python train.py --n_layer=11 --d_model=128 --n_experts=128 --experts_per_token=6 --d_expert=32 --d_shared_expert=64 --activation="swiglu" --moe_layers=[0, 1, 2, 3, 4, 5, 6, 7, 8, 9, 10] --router_score="softmax" --normalize_top_k=true --routed_scale=1.0 --balance_loss=0.00139 --balance_bias=true --router_logit_norm=1.5 --n_groups=8 --groups_per_token=3 --shared_expert_gate=true --init_std_router=0.0277 --lr_router=0.000551 --vocab_size=12769 --norm="layernorm" --norm_eps=1e-06 --tie_embeddings=false --optimizer="adamw" --lr=0.00257 --beta1=0.9 --beta2=0.99 --batch_tokens=[32768, 65536] --seq_len=256 --train_tokens=424200000 --steps=8707 --dataset="wikipedia_en"
Below are experts of layer 8 (counted from 0) of a mixture-of-experts language model. Rows are named router (the router's row for the expert), gate (a neuron's input weights, with its number), up (a neuron's input weights, with its number) and show model dimensions 64-127. Each number is 128 + 32 x the weight over its row's rms, rounded and kept within 0 to 255. Numbers have three digits each.
Before each expert's rows: a language model's description of what the expert responds to. This comes from a sample of Wikipedia text that the model never trained on.

# expert 57
Place prepositions, mostly in, at, near, from, after located, born or moved, introducing a place, as in a city in Kazakhstan.
router:096130134139139160161113110119089174143151118110137140125104127109064112064152157100078099139166098111107133163112148166129190124147119157121098102115058198058129168059124101104102126123124110
gate0:036163106127109088145107155128111150099123118167086101131157108108088082120143144056125061117077108121097127147126104109089125189173173099123108091064070135137125180132110144156174189120108133
up0:146132107103155174115125080137111107086108127186115159141119126152105134163188108138105155115137124155130094145088106136115130064140083159157165067133149144108160077113127158123069065135158197
gate1:127102118052141157113136125143112124187072147171170118114114106156188099117100137108145124163150173147045145140052117123137092140085075214167069171136106174168110125136114107123110156141135118
up1:183138167116107158141108148081149130129175121082142101129144167083148150140209127158072110114120130143178103077150132117150168090118170063119161099085168132051104146111091177127135119085088157
gate2:140091118079153113128178176101178083141124124093123169107113119143131116133088158166124064072172160156107127167141091117145116136121115151101129114229150089134113131169134111083064111144091139
up2:087126142148126138140075126183100130125116132183145102157164225108147144139119160099172165086073117093150070064135192129053113091115135066108117133063155105119110131148125137115127073125210155
gate3:083102094130177190129131132162065091182185077077151104119147114155123146116114138152090101183093081110115126137142142145102149097078088080124178180086127130114126095126140112099100100133094155
up3:124149122129113140059102184103138109182180109161099205145113165173139131093108131074095111139110104150142101166141106121159156099072103161139124131138139176139119107129216120114119129121110185
gate4:164123135113124169105056132125160130098181127106160126111116130107168160087142065186110172156147196135169136098115075140109141124088128055136108138126172137116069102085094094112085139141123134
up4:112163183141101106083090085080110120111147118174129113130146117115177149074214069094156126121130153166147070116142131148122136117138098114132109081127150206113183061122064115136114121170143099
gate5:144154137103105137149115123098146121103079151118099163188143048201106135127148172070101104118147066142166083168084146107116141146173075150139172100196116143177170146127113089162130101192134103
up5:084115126123146109145136096150130165125169120138143156126105145100122162102119174162143164163122091117122149114201099150042120173062159072081148121112157097087094157136138137115131089086170162
gate6:128199084124182126156097124105114125093090094098102114132123093163087124185187112116114124104053175165105082142114107117133116119096176149102104125183113116162095145115105171191139091165079141
up6:147150111102148087101143123126118127109101108122059106056164114190093113155119147087156128117129100142119097177149146121151091155153123138157106166139105131169145119103139138189149097210096131
gate7:141135135144065184166061165069148122067103122168054150138124124110106131133096113133097150111156104099118083086055117175123123129151138161111126106137130138100147128136113157158103153146161134
up7:119143131114158146129052151078182092134111126174236102183106140121098141150096153110161100091140139126131146062164127087150126110119092135105140147086163151123086175122147174136130140138158103
gate8:168142138098079171110190144140109107132139165087141148085132142141184102105126101110104188183168145150148137163120103131073148122096081128156131130155075180093126080116077096132100061170145138
up8:106146129150138085160144114157127127187138061137096121157163137096162137143057139160184068101099182157188097080157128120103130132129138078070191053169158125141174131143198128065117151084125100
gate9:141120103111098180069120150131114150082166174092174131105142146152126130121102147157065162119129117063142148103123154106153133112089150157162121197138136184113119118128128153122115088236101095
up9:135126155122145177099168135132184069151110091140099144130133127095155135171133082147113125146137139183083122137099112150066125107146081128126166053134108044185128095137156091110088155117184158
gate10:178079100110130194152158095118138121147141182082138100123130154112123102151103130175159083057150113148130134104159139111170123155113203161111156152119168117107107122129091183187124119098124118
up10:167086110129135178105126139109093141136159178140121104130120149122110117192126120117149093102161059139069135102112176144202135167078197175126135155129098143104133135115083119159087110101096157
gate11:100130141179080122095132128082072134131190139094128069133151195177129216110126161108118095122080122074132211103108109068130123129159151088164103110110162127144091133122159165145122156101159120
up11:103133121175101128167120107131130128139150138141071122117102118146090148162099205137105097171099114163120100134159114132110097127139104174120189032146150119136116172178209167183135155120102117
gate12:100192118127103164088147202091096067110130138179050077193141128091067148140184167087103083119098125189147127111085104112098111139128092149085146088146139155137117118084144090141114159134204169
up12:125094098100169118132114059125138182111136130125122170067152073172146030135118151161151142152126134058133122160126147164150126134092158112117096217147141134127138089141110174155139068167033114
gate13:107145119191126131131149131156133127157169076172141067081126236163139167124113176078157069138131153079142166025120141141091172150157133125122148105125129141096164106137102120113130139080135108
up13:121112140067118113117142131068111138115110157095121125115107043085114081131141130147100181204103091150124135174158121122184091135099154079143130183165124115163132135142183114162148115156116127
gate14:121068170174131074146185070145136114160064099098148095117139083111168074115103079098150097081134109080148107124157143136124143145156111125123140142138104116145181119145098156118194120093128150
up14:061106121148130126106188163064085100169090159115106177165126072124154118187137120078119121147153134175110115129122121126125107138101110193053125119210122120167179074104127162144155130113089117
gate15:068142149159104139117085160158161081143204122178153075137117111128120144140159120104103118113157153130085182089121138167108111108103147147099120087136137109174111068144076188084124124144093173
up15:100102114042152139123136144134165139151141149095101141090134115113112120155116134093124040177129132122199161169141123111142086157122110133084102151151140120066157122146179061166136122115133112
gate16:107139133085130132119153130179149169159134168103106118193139182130138140147144157127094079140105103104174120057101153135085121066133118077123195187123134091104088176129121084132117110086167146
up16:139110070167142110103112103117141112136117133140131174087122052169162129100151180192169168152141126167135120162153094134106137173100133127113092057124113131130145109154071136109149120178061097
gate17:133126131179155160100099145202124169157186098097157121133142135137116167114147165124138133197103077059091179156149155173017106087089118089098158114094110139097105091149133140129139131091113109
up17:103107089022093121112131141139169110141124161186138125157149188154154161115127065115138118099210122143175059120146105069186135106115098164125121131134144127193153156151159138113106093135144172
gate18:172103098137138167087096172149185184106127118135118139136183162141125165122131152141135157171147112135128081096177180129036160119105100117095197101116165101073125107144118114109103107085117165
up18:138136115102124026138156087172159126121160134162132126157121138156149154110092193193123152124082138132177166164117098120128091136100195065092122152055144124108118151147150114140161126076116087
gate19:093163166114108159149123187085176094152142151167096142179100110123084160148116158098148085121146154139142081147197145113214147100148048172118115106157131158123102096143193130135105192164126190
up19:141081057078192139122132181183126155140171085114105073116149189110099142148127136151105087150102124145161167052155130121157147128147180143128134157094130099122101157132148157142096116110135128
gate20:148173111144115183177116137133157160164105108162186144169141138101155137102141145142166155101127159104122171090073117104130135064144103098156138127115096125104134174108155163113120075107182121
up20:083138097149105091131124127131118130141151149129154143145133138118155128121211170172109088206138124174138159128138163119091102115109132079159130127098110168156058102122076146134101171118110114